{
  "num_hidden_layers": 8,
  "hidden_size": 256,
  "n_experts": 80,
  "experts_per_token": 2,
  "d_expert": 96,
  "d_shared_expert": 128,
  "hidden_act": "swiglu",
  "moe_layers": [1, 2, 3, 4, 5, 6, 7],
  "router_score": "softmax",
  "normalize_top_k": false,
  "routed_scale": 18.1,
  "balance_loss": 0.000169,
  "balance_bias": true,
  "n_groups": 4,
  "groups_per_token": 3,
  "init_std_router": 0.0387,
  "lr_router": 0.000622,
  "num_attention_heads": 2,
  "num_key_value_heads": 1,
  "head_dim": 128,
  "vocab_size": 32768,
  "norm": "layernorm",
  "norm_place": "pre",
  "norm_eps": 1e-05,
  "positions": "rope",
  "rope_theta": 10000.0,
  "rope_fraction": 1.0,
  "qk_norm": false,
  "attn_scale": 0.0884,
  "tie_word_embeddings": false,
  "parallel_block": false,
  "extras": ["capped logits"],
  "init": "uniform",
  "init_std_qkv": 0.0469,
  "init_std_o": 0.0117,
  "init_std_up": 0.0469,
  "init_std_down": 0.00587,
  "optimizer": "adamw",
  "learning_rate": 0.00107,
  "beta1": 0.95,
  "beta2": 0.98,
  "weight_decay": 0.23,
  "lr_head": 0.00911,
  "max_grad_norm": 1.0,
  "warmup_steps": 360,
  "schedule": "wsd",
  "decay_fraction": 0.487,
  "decay_shape": "linear",
  "final_lr_fraction": 0.0,
  "batch_tokens": 65536,
  "max_seq_len": 384,
  "doc_mask": true,
  "train_tokens": 573800000,
  "max_steps": 8756,
  "dataset": "wikipedia_en"
}
Below are experts of layer 2 (counted from 0) of a mixture-of-experts language model. Rows are named router (the router's row for the expert), gate (a neuron's input weights, with its number), up (a neuron's input weights, with its number) and show model dimensions 0-255. Each number is 128 + 32 x the weight over its row's rms, rounded and kept within 0 to 255. Numbers have three digits each.
After each expert's rows: "gets" lists some tokens that make up at least twice as much of what it gets as of all text. This comes from a sample of Wikipedia text that the model never trained on. Tokens count by the router's weight.

# expert 72
router:094182171150123140153088119180150103168168143089148135130108115116141158068163143128127125102113102130114133114115152153102158098123095089098082112170118091112140162162133135141045116166117150137122177102118104157120115160060181057110177176151105091148055122185155117140141116113145065098139147119157078128116128115126141113144158128101171139078095153132181104155147156097144072146192130098129128120118090081149123155101101117129185131084120179093090077156150163135098199152148118137175191122112146112129143166158145178146162111147153104088094072096119057204134136138133124054102123078112088138126131089171146178134068084161100040150130138133109118148121067143173202114114162088162076155116146162132123196190104119081131079120129098160092156146148115158151154153079120
gate0:131100058125171169135121056095103182087111139174132114153148149106156148186144123096183133166099114100092152112137155207156112181147094105162149159171061135136200090094136148139092118108117110132097140106105130124124148161107171065166101097100168100163137123168109111091096120183138102132162094122156119123128183196112134089125174166089122118113153181154153095101180152103119090153148178131093130056136150092137134139078161076140113121143096106114060138140110070096129097150062123132179122176162138107105086105181113133111141165133137143124107121159172112122133180195126171128132073135159172079090096132132141081138100110165154093152152127092097115149116095173143117117169144183191109072090164139158131173141148149133201086099144076104134199085134159143099181091105111
up0:129099109136181113152149142140132131109160093086143103129145093161146168160180171107150124116171184124110089152199143095147145160141135122150159122210149113090134133123202080111109164105069149170114129146176122122089122061141146142078137142138105090152098150116158123106057077105182119131134125114095141067135174131167149101140104109136131135119099110099165155154118112203074125132103132153063087113136188108120149115127195102104157114142060113196131109072161130137141148187147129113152092117130088115101133160169147204118164132132101119152145069145097091124106130034117130123114127175166063152125155066062086065133104157121086092099073129078164114079128101161143159071142164154137149114145138145053159138121088106151126135152131205116130097087084090144112165100126098
gets: " |", " 0", "-", " 0;", ";", " -"

# expert 14
router:145136176139096079122135093144155137108120134113098158094122169083165138160090115115115089157147106139170179108187144176120138115127140102152159097126114141066137137142134207119090078090094096190122193154124171128109137089191121176104110081135132153119077126138178124179101161101173183113105135078071090155105168090082082109215135122104160131166154099195135140078154183140171109151112103097104138087102126087172150127123119181125176149166116124212125184121134168146097156084047138087061083197133111068083156169121122109146094148155151160130161141154182127144138126135098115133184150165079147092095135160134113086102131125142073138174139153109146141108066094091095110115151152115119161138134107086166125174159142168134124114165067178095135140161127167137115150124109127
gate0:164103134090063148104155167126140111174102185173129138098142194072132166122147102083110131116124151162102105102102066062121113217101137086093092164175172079144137126116093107141142128129160123127140152098093103147151138113150127178160172081105102153150103048193111132104149103136127122156089102155141169160133163162112104094091130119150193085156184164168136166119125113132105173203094148170141105168141092166094198113117155126063138130142142131156145163171124152142078117112095155100133144162165130156103100016190141126121153064147077176192122146089188121153116087146136109160125108115125152100117108128140072074123112125131189132102177136156134137053123121149150136170097082159166097115090111131126124140166092137160133163118166168077130138115169167134123148093093108
up0:157119154163157155127128117090149123127072120186127141155128114143115101068150159138158166146096150096149116116113150133114128101135142159197073115076141154130145156012082160136103135110138095043120105158146087157150166100151138114166095173193151096129147115110102140121130123137063142173181147111146156104156141111147176113098175154125119100115087147120107070149120114147169122103209120096144137069176113137133105129120154120109016168117108106119110111175101092104162084156145095145114169089113158096071134133058135157129129151165148101207111094157109147096153176121091109098052135088126109150148116141136156218139120124199137148144179101145155121143145103133089093081124099129115131200141092172136122151132126113180070106083123091115157146110175138040141131087125162
gets: " the", " a", " his", " own", " of", " any"

# expert 31
router:165166114130127100129179176069117129076204178138074140141134104091102089087128120113163147137092150118164074122143098078076066130114167171109163111153106135138091130143117134120132151082162133125114176133144190150119130107129132154154144126147114105103075103133141153137145102100088170125136048129145112119177148163073172081082118123114117099120170166121177079056127188115113191146103123188162054148134118170148147148088137122112077138188110106122149127164174165164140138099131150149080071112134113109132115060118113150098097112117089065182113166098117126139113146103142063148127084152126118150170111182102098090105113150118177173132136151136157105131073175116058124140150111118157098106057132099102161087188088148064155188098132161132181148119176163083174182118124124
gate0:063141101149142118113124150137149146078109153127129140180165093109092130153118083156152093096119122120102102155182096091132061169053133131171155151127083141124174083133115209157116171092137155172149147188107055145160090098120178157101089176151129077158144148104183131164200137125100139123124077161047140076142130152129054106154167139166154218176145111173104100122152144098102114150167112125134184164091138170125104147148113127088204132154096142101116140076132098121107155108115087113142119110121079133097199118073084065081090113190135093150122129119100088129073102159105181114123146155158112093118136103109145187116160167163208128106116138064139176136190133108097104148098140121117173087174088159090140151132123145111113128144081118125137141125126116106122127108148118
up0:121132115140184076124108105116135142120164116122156109190148127134148127110143102097156153028122043104137132121165111118115130123171138149175176154098100111189158124255115081142127154136164138127116065154203095100135110158101198115131104142147105080182137158187097070132102115163119119108127112144120098120127164073148132159119155096138141153123129153156160158161181141071147047093081090114108144137155116131162116115152125073132139132076108101075130118112175210151109163125123126146188134095118105100174105139098117112080128151103193144134140122112101148116138136102103088153100123132118032118126134176178068158187080149107126089135066134082139124173142155153134105092053160128125150110124131097109118150121203124111181127107111159122114117125106177139148129129158113
gets: " the", " its", "The", " The", " their", "'s"

# expert 8
router:159143121127088169113126167119113176112109195142150150153062154170160115118170135130136158142134107111091205095157210138066074118089122122125136081121152105145140131164110132153119100110113120077139087168135145128162185098157103098138156125171078096162058150141137061168113122144062159118117153097159187084090180064092136085123103187157137088082138099130131104093120097146161154136113118104105131151169113140105137144069170153128200117110127052108077149117135158109134125156103154099141090144190167072119073146107071159096078096071134134127106160131128164139148102117123111131145094163155106184156140168112127143099132176110105106134109116144164194196103210077178149178115086158135139170106127106127090111167131162161117145092121181103113153156110167131112169102083179
gate0:137181113153051118124148135149135136133145144110113112099096117112136134123120119128164093128118126107168110140149147122136095184119078112171181131209141118090078106146138104130176113148123140112139152082131137072086236168149154118135120135139088177147115119118158126169120120122140164168111106143163115106150112113091209130139169143114135083165070099099159149101211194178171159161133155193108093099133114138112166156131133142201120156111077114112119140124117107141149076085127156130113124109101198125130098103099117145155121024073146179140098160125129092185154160139167093115089096065114127145140112153080206146093150148045066180160113183171133099140089161097119160139165103136117073101090123110178078086127062165115176129164125164104134121163114144149095140133116159
up0:141115148188109163103161181106120144110120144123109149161148111078117087116074090175166140130184150122082112148158099139115130121137121112163124135114105118143196080145117095165142100086076120141119158137045073104113102154154126071138097065163110134149161151114168105124089177131110110146128111219107099092087138114135116142156200161116103152126098121138128168169071102104189162105127142238101121111091143147155124143154145098159128158108132112138123127157015116114182127112109176129110125165131162101125127122102104115141124146201185156177096154156105104047176142078133101120094162091073120128128143142138177127101158105084123157120102186149134095136125191108126147176143120105156084094054166121206115107135136117166094123160172105117122079104169156166133109080073100
gets: " a", " an", " A", "A", " one", " "

# expert 12
router:102150130095114083172173104089115063175134119079099121166100138075158095087147109158124147132194103127089147101064113106090114159156130129126182155166139123116109133151121131113135108191171082109122135182150127094061110123143126147154067088086105173105089155130158138090191133127108156081136115153163106131173128064099111115142124120106160065129108136146081135134182107166153138166094087173141174119184110138132125090146110152114166223150135148089157150111154113109092148155063109164138111093164125163162134093115130154129122106112076174120107147109168183069118126111124086162120133136124105127137078173125094080158171099181133099163129164062207098158110151077165146068121191100041113077110108081146143101197148131131134142106098141104167140134171121185162097093147105
gate0:142100168167188214132080126083109121119117131134132130109121183132161135118090163099070153061129197137128152169150112162168186129208129200123144111140112080182168159097177082152108110131070118108085099118176163148109105155087131117101121123148128164123107127150105123110112170153158114177099126163079121124152072166143134156102166185083132148107101183116076101089152138136145123154048094123089197139073166107174098082085136152127108120146093111079085098145150142127139180176142113141095090120131164152155123133201178126098143108138157118171140182129159101123133143132111102091108138104162096125115114167127107194155048108135163136111119098156092139079118148080133155114098159075084125116158131127083071142073182058152113114121131107162107076108135138115116127121057138
up0:111084184176178178132064112110115135098074170110098132136091138161190117141118182080114136110124185083130162131170107134168158138175123142117144144145139112175189109114168103119132080145102119188074116110175097122144071143117117086137077178105105177133087147128108146142076137167161130125088086139103079096121046159153098156114168179085108117130062192123063133084124106128125121167094098112109192177096137086140089108105125223113107159145100118111117106136125209129113170168162159091129119150138150136196110119163162100103129126114169116167135145161124130093113190107127109075080104116164097123143115122133131164170062100114155138128115080133096133113125164137101153089142134109099158124197106104062121148102187115143154176142121100172145083142196097181095135123114145
gets: " the", "|", " The", ";", " was", " Episode:"

# expert 5
router:127152111123094141116191198110127142101141158110160119202192102123105106140139140069145160090120106108190116120112144132129074121150116120172110083153169132174132160078127169090106170152138127119127096213173172200118206168090068180134167159125121096149189156136142139161144166127111120126156085065121112063137131145115140077086123117079077169168098141146158132185107051150167092077133069104112084134167100156070093072079160130111138173140126088171128154154109114119163060170114138139090157127159101179132170136129155136112140151195119151101157172125119154108158131138121091116170151127130132168152098121102108175129168108151124133088145176150175092069135146151111091106163120108106177134136165114176123106183145061121148152118140098109100162123155133069103079103143130
gate1:130187172177138096162095106175168138132119100078123146140130113133073151106077128132131102137174162158188197151127127181155097131150099131112097154072113129126209111114128116069139053135126085132127135153132120090114159147071087121113144089082121095139144135116133125152150150187150131110110138142180126182058088101151049139132134072146132082122127083144137111163114120056086082135159083178138111109144126120177127175211123173098152142103203177094098159125111130122130129164126099130126125131146091106164114140128099124149135160094091142059148165113140188060157157137088168173045137101102134183151099182086108096109138146127141056098135144051078156145100092105162130118159152122115166161095145143184093122122155150136074106118117098138205165141109133113136153129147101
up1:086058141177140128127187151074085164135145194138145170131118172098150131175152073094106154161089041129105133145097139119120090153141191161079121167129104183125155139145081142162068122140112117096139133145082099143161122112154139169119110126145171159150139170143109125136127121084156118095200124125052063094220118105159169119181167127141161091151076148106111056132120149160138087105114120115139153162162103166109140124125072128139126123187082156107141136129143124161131091111101117162047110101120094113141121158117095071108111118108161209150062093136115062144138083158072128160100098109142092073136183122117131161178160096119139193114101131167100125150136144096077065176185112132128111109096090137112142079105182142145132164120125110120149091109180125135136086090134113
gets: " from", " into", " until", " in", "In", " In"

# expert 61
router:128125121205145145099127109203175156178099120140175138113180093142139159119154115196065117138131132125105142134202144143137184111140119091121170144136089079075105166168100123138133166126085165197123146121128133129130066165149171092108135181136128065145215112134118135181062128141100128079139121115113112103095143148123157100119104092135181120054128132101093068176134098079111092122131063106172115090074155139129173098093124160159098170161145185094123111113095146152153142086132078150085152154141126118079123125151100122114142144115129111064090091140065104184116150087120118161092052146123135108147162115138139137089118159153118182131166081087148191129135096100090071123129182116127110097131112104115149151067167156149065149162197181088167113098130143150160119103119112
gate4:124146182139119118108135186149104202179174127152094072162117174080188099099066125113054113113141092122064106143115182155059110134107122116096087178127153087139106219160109106165157138120095121090099173158123109122145082168139130167128141188165109070152143112101063118188103084123142169116087116110098119104108123133140166116145195092104144120123150126098137079163088142088086177064122144153121148157092170150111092121140056146119094122095156130159092116091205130163099139111126110122180162170153121103123103097110125141146051126151140139145127078081178129104129180181133110169090152138067118103121120188132147080121129098134122177154125122105146127130137092072149079123164196115112175150162075114112069163134098151091145121114097122111149124100152105113101171165120153
up4:091141079131173080136144143135092145171092191152130116175136179109096168100126044196150116078184121114113127104176168161097177158166124119096143134100135132136068182110104071127092128092170122112088125042131112154114128139150056112080152133134160125144154141176087088121088120115127128084114095110120092149153145160148134092103190143153178097091157093123152149131110116110097166096167129158134137159133149151127149102091119109080104139076095099090155117216122179094154084199083155146102185104155114139113128139189144180133102122139166112120096134119062127164107173152121091134069175098100095152157103117160188143114127088150110113137161138148111163123117099073189130137152153141084172087075145112105133081140144186109053171148136106089194133169130117107138125184151137
gets: "\n", "|", "-", "==", " $", " The"

# expert 57
router:175110144117150172155122111193158167081140148177104125140099116089145113212151168128135121108123129116115127120078105081158070056089140127145119100112075109174132103126115188148106130123125133083112100132097122142158074144121109103122087107144147096103072151145115175075128099121111109189180089114162132111146111164133112123142112098122105105174159190138194078145126103080115155152154170111087130127116079141101103121066186123158142106169134112147112140156123159071123119183101105178122102077140116147129092139172080097135099035150122095177091088168122206103179108078167116130132187095159104162189183137172120094167153082141168131179091130138078122147117141147128115141127139083077100097168165174095127168180162097159095163109135076189130186151146135140159115152089170
gate0:156119151065146171141073106128103157095039120158148129147184146098159125120155117162137121127118128114090099155218136129121154107131142102164061107062132102092098154133146116152084100166140154153139058105087114123088133136077063130131153168103183115119112074160088116104068132150160168163149143158128203168089145106143134122084150132181171164162175103142167116166179129092172185147102110101154098097072108119081109127097167106048137086111092110133111143127139147125142129177134122115170140155157109129151107171141123136160132108174120091140072108128080093134094076141183111120146102148127149084157121141169193143147109153166147071131184076102105155159201098146145162052132083173155202123156137179128120155134146119082134166157171116153148165102127132139162104089133084
up0:163110118140129150174143127161134131115154172118076149142163148075126062129085121118170146148080077156169163122102137148132092101150135196165153142149087132053142183140143144158114099090149091078143158127171148133148107090171147116141146109156134054132114066125190087123150078071162129107097141122062094122138103095112142135180143126136164078140177103206099105163136125187138076155175134117158133097149092158199104096133080148159121133140097162165144061154086047173154133116115113123142150161162177114170146125113120118077139169190083129121104119126128129151098217083110163153141126137149116099111155143116104092115095099134136055143063113128127095057160130140166079047172158111114105126154112140111145130174126160118127163159092160121119122139112111035114089156114123
gets: "\n", "-", " 0", " (born", ")", " name:"

# expert 78
router:120124148144113115140103082132096153132152113155062116091161157092114105188134143120120166120161117090161145158123139082139153168102151120149170074081172054149133069130145140149157127148113086115134098110092114145155131105121163132110127091133112147122164163100148131134089147121121129137106175077129156147105175067163103113076167124142129169109176148150159091158168140125119149116128055200204155138124159147114129069196124080079192085183056140129127111187079141112174102181181077140093145118157117182133129148141084104058160116129166125176138200123108116145165119103135103172123110075166148105083154118125120138121119182077126109127087175130104181180096101100130113108136154104148168137143137117097106077072167134094059139107127043080093131157142094115176142079167074
gate0:130139154089099140192141097087190127144129175129153106150133133087112118160124178160173150142099119100116166172116158120091152145201101091151055168147178148165143145129124072132103135056132115097094110143157101147078186118113106138130187180105088137121076089104118146117123124098059082051105158160130107140147134138128145126118192120167091088163111140098157109159127048179160094098082141133147125113174127109152136142071140111123106085056114105156150064114203098106136155147118132119156168092099139152115086145184128155190106158155144169095160115105140154067101151124176151188156107118121131127172129121132085183147103096183079089117182158180153111114127130179118093067131169084076137136061167135141079101123155100091185111104127143103086081127122145136136117108103152
up0:180118081140157102137109159166148141100094076155091155178147142081086184133183117147133135118126227098101082133129134108188121172142100124059114123178133121163146112155203165167109041173137142141133202102085088094144114188096143073090090105120144086163102137145104083139114104171203142157095082158122151113097082201157076136119098131124163123150115125187123135130129112075073146176114110144086141186124133176129125053166103131122102141200114097128118154161115144108151108144125152130114111147100122134148147097115087132105111112124109146122139175151159165202115110054106176125089088149178129135082106132163169095150099132112129059135087139093153120093158087124147149077147114106126163126158179158098149116112077172142132153151175132124148190175131131132160130169120110
gets: " as", " of", " including", " with", " are", " were"

# expert 50
router:159144141173186136127077164105135186062109117120167116168134157114069095142099119131173178099181131061128169141133136171131106124120166148122116142178136139164149056166165091107155143062140106122105177130086161171096115097149153106145134152141128133158146131137097115143105149153133083112109137203123124116162142145116093125189091174082112112059119144131151152135130158170144108113121149178113098055138114120210208135101141170139166161186133163114169140097122129091093109131147137140090066123145142103106155125108177112150119125118140180075124180085153088142129099122177125119111121117173184199127093137090085145097121166137138107101175132025158117147149075125178114135140151172084108166093172148159125141165148115144151118039151183133154096130106111178184146120059111
gate0:076145144144136098159119099131155099161145176194124122169178065105129090136078104118127144059155108163103099115109133144091163112118104107126083175115156103121112127131052131119148076148228115165123048066139092146139066183115099125140096168147127124142155135127165058079114146070075090126170120149110116151172134079194139159160101152084166111106137109144143168169066128132154094130158113109158158095118103127112155135141093147140138141095119128098108097141080132072063153096101106158160149154092148160131192134147087125159131185173056102134087137171077186110091091175139134086132122096140097090107124157138109195131105154127141065165124119102149118150155151067139086119140112097130068100106154076124115157122173209146138116122126110136107140135044125135129113155151163
up0:134130062140135148132128175106065139132096097138120130122109172154147146116201076146099108154146113121048150112139112125081116116131133111111118091113092156119136110103154178141093150109132193169126115174110122110094100146201069086154131104094145156161089085122134164138089133116122165111119133041196076143116133134109116139087145129188089146125094121178119132168154121138143106129110126114183084138107155161108088096140162102153129146127094067101170130134122154154138124210107115140115127108152104066033114196157106171110092142124147089118127085112120094181131128133105141148104179112173091130126091101126226124106100122151191125136149135097082169093094133150112158217116060171127113118103067187090196041153107096123111135183131098133165137142160148165100120166128148
gets: " |", "a.", " both", "i.", " such", "A)"

# expert 37
router:149094161137119154125180143141125121157139159126067112129069122100167109156086125132143147123165155109059176096125150110077074092186144164147131134105105165188134124145149110160195134069092112173117086142136151141135114122088072187116158074168169094204098126094151105146128093116080153165180069183112095145171092169119128080138092148126111138106157134105164139136096190124110137127152117204169101162081118114095050161085162117180187055076138121111064169130125130089141139126122126135090187131165153160113086094085146133119133094148096094111061106147114115153134135110138118126109134091115148171165137092107155123184202133140092086061155172074129129109121086096138112146164175126131088154125141143199090111109117111112104168141163096168094126094129113118124077131121069
gate0:125164149107187158108081074125101178144106130120146120128134089120157156143163130078139101136117118123165135123089116174145018131178132175146166172122108116104169126199123168244104132101124193146092175169158127124176108170180123121114072123098146094143084156164147142150101147110133141138114081131105110140078058123088076117146118069107120109149134116135185088102126121103111113115152107111167156115139155106155167128082105099122130128117126078150119144120168170119102167138130121105121115129161146132168116165159133154150113097198107072097130091127080087110162123088210171138134112158172105119146150125086074068065164166149136200119098112090105144116153065163053075181123143084075141136141097146126195144131116108139137168132193129102121105186136159134171109134085129
up0:145132161183202124102079142138099157139074141072160112110147101152162107158098144090153156104113145108114113123092105166170058082129100128117204140154108102092127136182129138192109118071114157130148170111136104182111095140118146101110097154145141120144057140171104142176127140178118115118126114141131122138072132142099081094129116121115153114136129120109167141110167145136129110124153157139131086126098200066160190128078148097154133119138163101156126135130194128118123186108123172104182107138187171105143123164142126148149117120183119081095123101134088073095172161111221221178094115160196155168113195102092075125120139164121136180101124136096100085122122085129041145137128143129119137174144121167148177114112049094132150109093216141117160079185098106128141108125104115
gets: " and", " &", " or", " /", " but", "/"

# expert 71
router:125142148207164126124168088103123095100154089145155120085209160148174088170116118117165139076134134141134140106102188181143123116132164183103168159079103141135166137092078154175149145071130123150125157138125171112174067096095108129110115183147142103114145148130099117111103148159149130165073083079126132130115157082115160095094162144117129070106189172136175119094123117130153161168162186154114167142076116131166111196151142102151119083102119118121131123133132138162164126076123104099115133146181157083164090115091187184093122111163155127080116132133096108097127128112164137141181124104082131195143163180094107151134121103145087144139161161074057085155114071161167096154144152195119131139143161139212146126048164073070157138083137165188103130097103154110185106140116113
gate0:145135094136147134150182130102149112161164106092127005139146136107107093117145185134095162135143160099167105092111119132196124126149104148094116150111096088112110102127113159131143115126075165116099141085081060141124093152117155175126119110118084163114143192126147136134126152171068105149102088160134103153182166105116129139197132111146158109171133120105139081116122159088166097117146139157061138111144204147126210118174116093148148140152148119131187199191091141153113173125091080143218141161103189122128186099097164151147082089090078235127172124119169153079141118077141128099088112108138074191114130094082098132114189169094141133122130127151146127163111139105109149134134172128123100149129093111125115152109114159149114093121136129112159087110136105094146051098150196
up0:200068114197171144124136102102131109112148089130139123118139159131102169092133125078155192134118133081094148159112081153128075079109116135087199126153090120118103109114108157137115139085138170038145118114116081142087136150118100173113109128138118182140119184154106115129141145158105081151129117128156090079175151123106152114153134153150104087121141121146144131111114138162109128146117147073145159129151231143129167131090131125210068128144114144091180159145062130146129104140093121162141150174162143076060136125144139164107081117151126194145150117178148129071204118058171130107115081116111094150174167100122141095124054105125159165194215148176100079156082132174152171120153130146117046116116104089122166165114141129169110091102117170145142066120152146082119124125117152
gets: ".", "s.", ").", "a.", "ed.", "es."

# expert 13
router:111140146137142112117140150177131186102140134132144107138191135163125086157073159207093110183151154058150146140135123103144193134191159199152155122070120150064144156087121142132078152182111116166151164176163193159131138109142156127124126126173142148086158162092134125117080153071123180101163139093094122099129144085081108078136055153126105115126154140132162075148061140138094164108144070143120117135085163148107125093104175125080177098146159098127107121140150122161120125114086118115062085086137098084090106136138166157154107122112147080051090144076077135120122137116123093105174157052118186165120149117047111108116165177135153126128139132166100126136128065115171094111112179141146171142106111074150123117066153087104115163137100132087096111105090165090154119081084114
gate0:120171104112147072160139118086150151094123148101123193143133139105191163082127159115187103146152169178121196170089150139144131144094080158111110157180179110117167143134113153145105097086143115100097068108177115093130165115158080144090086168113110107128070088175147122129076131108099137099111113158125154105136112159143109136178194175131163115092119170117142169086132091124106113124088112142110075056129155068161147148073103114091113162178119136137165111150116159144034145110131195114138121183111133146140142086117174183076167163162125121118133105158102077132156174137193119125149109160106112158105132081156109122148141148116121054144184104077204085156097126162124111108147169160137145139116177046125124138121084136111185081140090183105082112154095131112150090126184173
up0:103129135139108137108138186205118137132120114064171142071121139128150134115143125173117131091104096136203074117125130163092120107122131102110066100151095178069127082130116161153143193085146142116143124132128107127089113131124196098161147035112179120127128079143198152065159170088096180176110153112151096206146088166083090130156062091174185182102165115141143163123121107095149124119141143109101111119110165135113125090129076156198136149120182126117166155146131116124123158120092180091166113179120093109104116191097101147145189172178138052099124119151129099142080134140100129123178134141061172104136119131111161108134169090123115096139154102136173132026084134125065132115154133135149103114177089139176127152142130142104152172158119144149154086143085178103119102147098120
gets: " to", " that", " as", " \"", " who", " then"

# expert 41
router:088117182101110119080099143056105114121120159112084136037181136148182154102098172170125172122116102114139128122141136076130105140093158181201141127153129185147125186081096122094199172139072128138135167166068140143154183170142081144113121055109161167109159136100183164173147159120167177152141116099174090120103147139105102132143135110125077148189184153081107138095092120117162153081093098102192123107090105088090075120122145122104104103136089145151101102176173139158133065163102206084140153092163129074157099116123109119134146136154091127159138155147091140098169063110154122098173155134151086143142108061169144162101155166111160113143108111151129097155178139119094145134065075161087127139134098122118147162127148124144130166161120123087124139076206153091114107107134139
gate0:111113123219152113156184095090125172109091141130178140138155119131166120135104157146144128136133153102117084129130139085151152131079068168109154134143166149120109084124055194105129174113094207149166201085147131179134145178070061101131169145150144128113115150156098137169130174088128137107155136119152122115190109116158156153183082178094117114116109094108116133178120149185127146129117159133159165148160133200046136127065144110175113112150140116119133170182081157097083146146173142134184110138104143105150147122136154121143123113153098114122026098138146159114091072135109160146108144145151139126078153058114090135102147107082183215155115126087142071115117124086054140097118127089169190105157160147135103085110099147139074103151107068120115074148147126124121114117098126
up0:099122112040147116150153136174184121120136111104152085138157188129071142176095099121104096091115140155097110127161124161169165128146123146116123152132138098119140156158113111149129083164131094168080108114139118105094134124119124144092190141159095093135150162141148088102099147147162125142152137151075103160105139137136137127152154076119135140094125155141133139136092122083176083138106154161041094097087177118134153155098153195059091179179148080140118075094139157117062172164167105203081142109169069192085153140174155152109162155089136119097140126151110078161138166154133146130164087151136124114138161156073154119119104165140092081091091162162131191134113087098193077121126164121134111086061057110143050206120094188138127131125115171093159093132094120071136170112159157
gets: " of", " through", " to", " for", "|", "\n\n"

# expert 59
router:156077148114184142090110141055156129091053122148115136134118183164132121092124132166163114137163124100136130123107158076159084140139146125155156075151122141131093169062154159159077136149143119140159094139107147173075206133099145153114142150141163075135170126151149163085079150161100152135159070125150104109125118164179116067119124116077126118096124134155153143087091154109090154194143053086087092157149171049110179095126117108149169089091101121163061125142152113128162106160140121113140166131077125097097105120175148155134090094118134114162163189116140118134198106117130112156154114095116118218135135149131157066067126097118169111169067180097171112175141100145130095102155130169140120117147138143154179149113136088185112187120185127073125160133157188087097136118197135
gate1:100136138130115077078127139155144096099121108120143170085075086135155116140140112116169128124063142196130083147128145118155067149142159124153134168109083154068204129118138127152092066179082101149190172184075103151181130139150140109121130155140145066087141161124140116129092118106144161068157133098094155189151144138160114118094109098129131124128142138128112063111165114185096171150081125142161135147102140128122133105168097167111138130188140167094106077052159118096142138093177161050073066098163141180169122103126106124172111178135106044153136160049097103147082087140139148137177094188130127112093129117131140083104117195091150207129078118090119191141138161057134136167100135154124189120156095093093123136089106138150107161136126131130122102112122144146141180145140136
up1:129120095209057142117223121130208143119143154177125161136128156155160155128130135123134096130141092177142087144145108134158114172122148150105156131118091139115093135128147089088132134139158124111119110127099134125077117180125183091184090079139127120116110130120135111130151176075090113111148102150068095055188086148125188132192135130143215070120097168142124105128179133147116104181113144125109140139147141151157155137113094115151085115119151110173146108150117171098089130098128121098132119145051124131099163158107119140141109112106142125092092125027135143092091154087080154128158135117135144102116180138134089107111126103152163084103139143118063101131143194147173197216146119123096101185114101139112131067098095198089157158209115177140117111150140195104148114196117173
gets: " in", " on", " In", "In", " at", " during"

# expert 30
router:160096092122132130135093115152140168170130077091142116124142172085101067131120102114183180132128088086137152095123085141140105100130129139097125146102156186172164079074092115102160176165081111109129084125172118115142160092104099143133123127114158098116072091112178169147132147167141101132189097171084120174143087147081141102166158193177094062106193171152148120152130128113138077187137150095131071115144195153105118123086166107176120162136147125187207096156162090140123134129107077095152069163120172117128105088101073156075126139115089143146090120104182099098105135123155097150106124148194160182139153072099172154173150137104140167050106170172111116147127190137097126192144162138167116139146134099140191138106136126146121131150140073153084117148079154151166122177102139
gate0:089144049166104106113135133057182098090073077144101118194072117085130144151164112060118136109097135112130193119126111083102144177076122117158087126114156089163141118174176110192138157094132098104111125109177119092104118093128138145133131072115169163176114127126116107094126139129153147176089135135120117143128161116136139111125155104141114177181138170036126119130112122147098139118060089126119108142169097139116093079132121090123136114133057110146136156076123142103122078176135168100151140080151104117161151066205132105134149063150128109139156127217112125221149100107125109092107174133170089140168188111160171147122147172134099148134065063150142108095036129115132173142136163103103205050106101127142118154148158127140127139136125098130122108125123162131099132145159075
up0:059101072123148104104136123060143069091125102073137136176096156079132119122162117097134127129139139091099185123094128094133139146111117112152118142125164109184134141165167059196152145131127096114140151144141162055081128091136109151102180084121171196138137115141118115142145098104183156138105141171029133091123157137128125122129128109131134173150153170106108148124119107188193144145041093128080121147215046108118066125117129111114155112103058096158163157046127138123118046172114201139130147123165110081142136104215157121129118113123134143116148116165096094216159134104137138061120174128149095112160131121139150122139164165184114155127072100088143130096067111138133141110140138133133154151127112106141124147205138098099151138179131099134109171130125139148136123131163093
gets: "\n", "°E", " ;", "+", " n/a", "HF"

# expert 32
router:149110152155097179142142158153150183141101133143125111141089164137171131176074132159101168154129159149146180078136173118115161116133157175181186098078151113077139092172116164144136141086122153131139150089163138111177085119111154155118107187124156143105130127081105127160051185074124090139127051139105181083165169125136085097106115136123146137086162154121151102111131136118099121139165134173147100109105101119141073140105131131098199137149153122158116170084132112162138160163072102115154065112149102080142055113142129164092105089174150061077130119116096162143123147111093090152145100074121130126110149157106129112136189134185113110150203061153081163143146136107175081127149173131168150087142153158174195146157166111085147122060135119117115121062117156067171079166062107
gate0:145155148163116122167130116198134133159127163223158139127181141141152185139167148139086149161116118130131099153144156168118087180120101087156160120104122093083150174094101147181077091210192086196157099100131196160138178147114100162072202132167120094132112059088139094147118134085099152141171128129135121162156171067148136133113139128146113120115134076056123075199138165154118157080119083120149157129097131159111143144136172085117136150146063147133093123153146071149132164147156089083120176096084131140128090116095129204126161066124122113142099124101115069174108102154106123104122114122117100110062095130128083195081170075140087120091085102121155140101154124116092100178151151094126152113145121106101131170081160126130127167083171168120128112125098144118114138076085141
up0:109105156104147174086146113063075066080143140105095111100075174118091111090118117086128153105141172120067097133121125072071131082141163165061109054170160148165084130099203098108130178088140195095120150121086095128130121162105129121155073130091138174115117127143081166117178124178140121162108118103199158110135129187144109109105127138140168155132128180189142131075087110118144127156107198137175107180129185105105100142115134135156102071079192096076157146101131167095146129116153146151150116123155118119127142133186134130128097110112131117161136125140157170124120138054145121118114162120130115135132100125162163076180056102134147090191180119159115121153141128111208160044107154101106106101116117181162122125196129132137079117148135076124139131135196110109105138158168161
gets: ",", "s,", "),", ";", ")", "e,"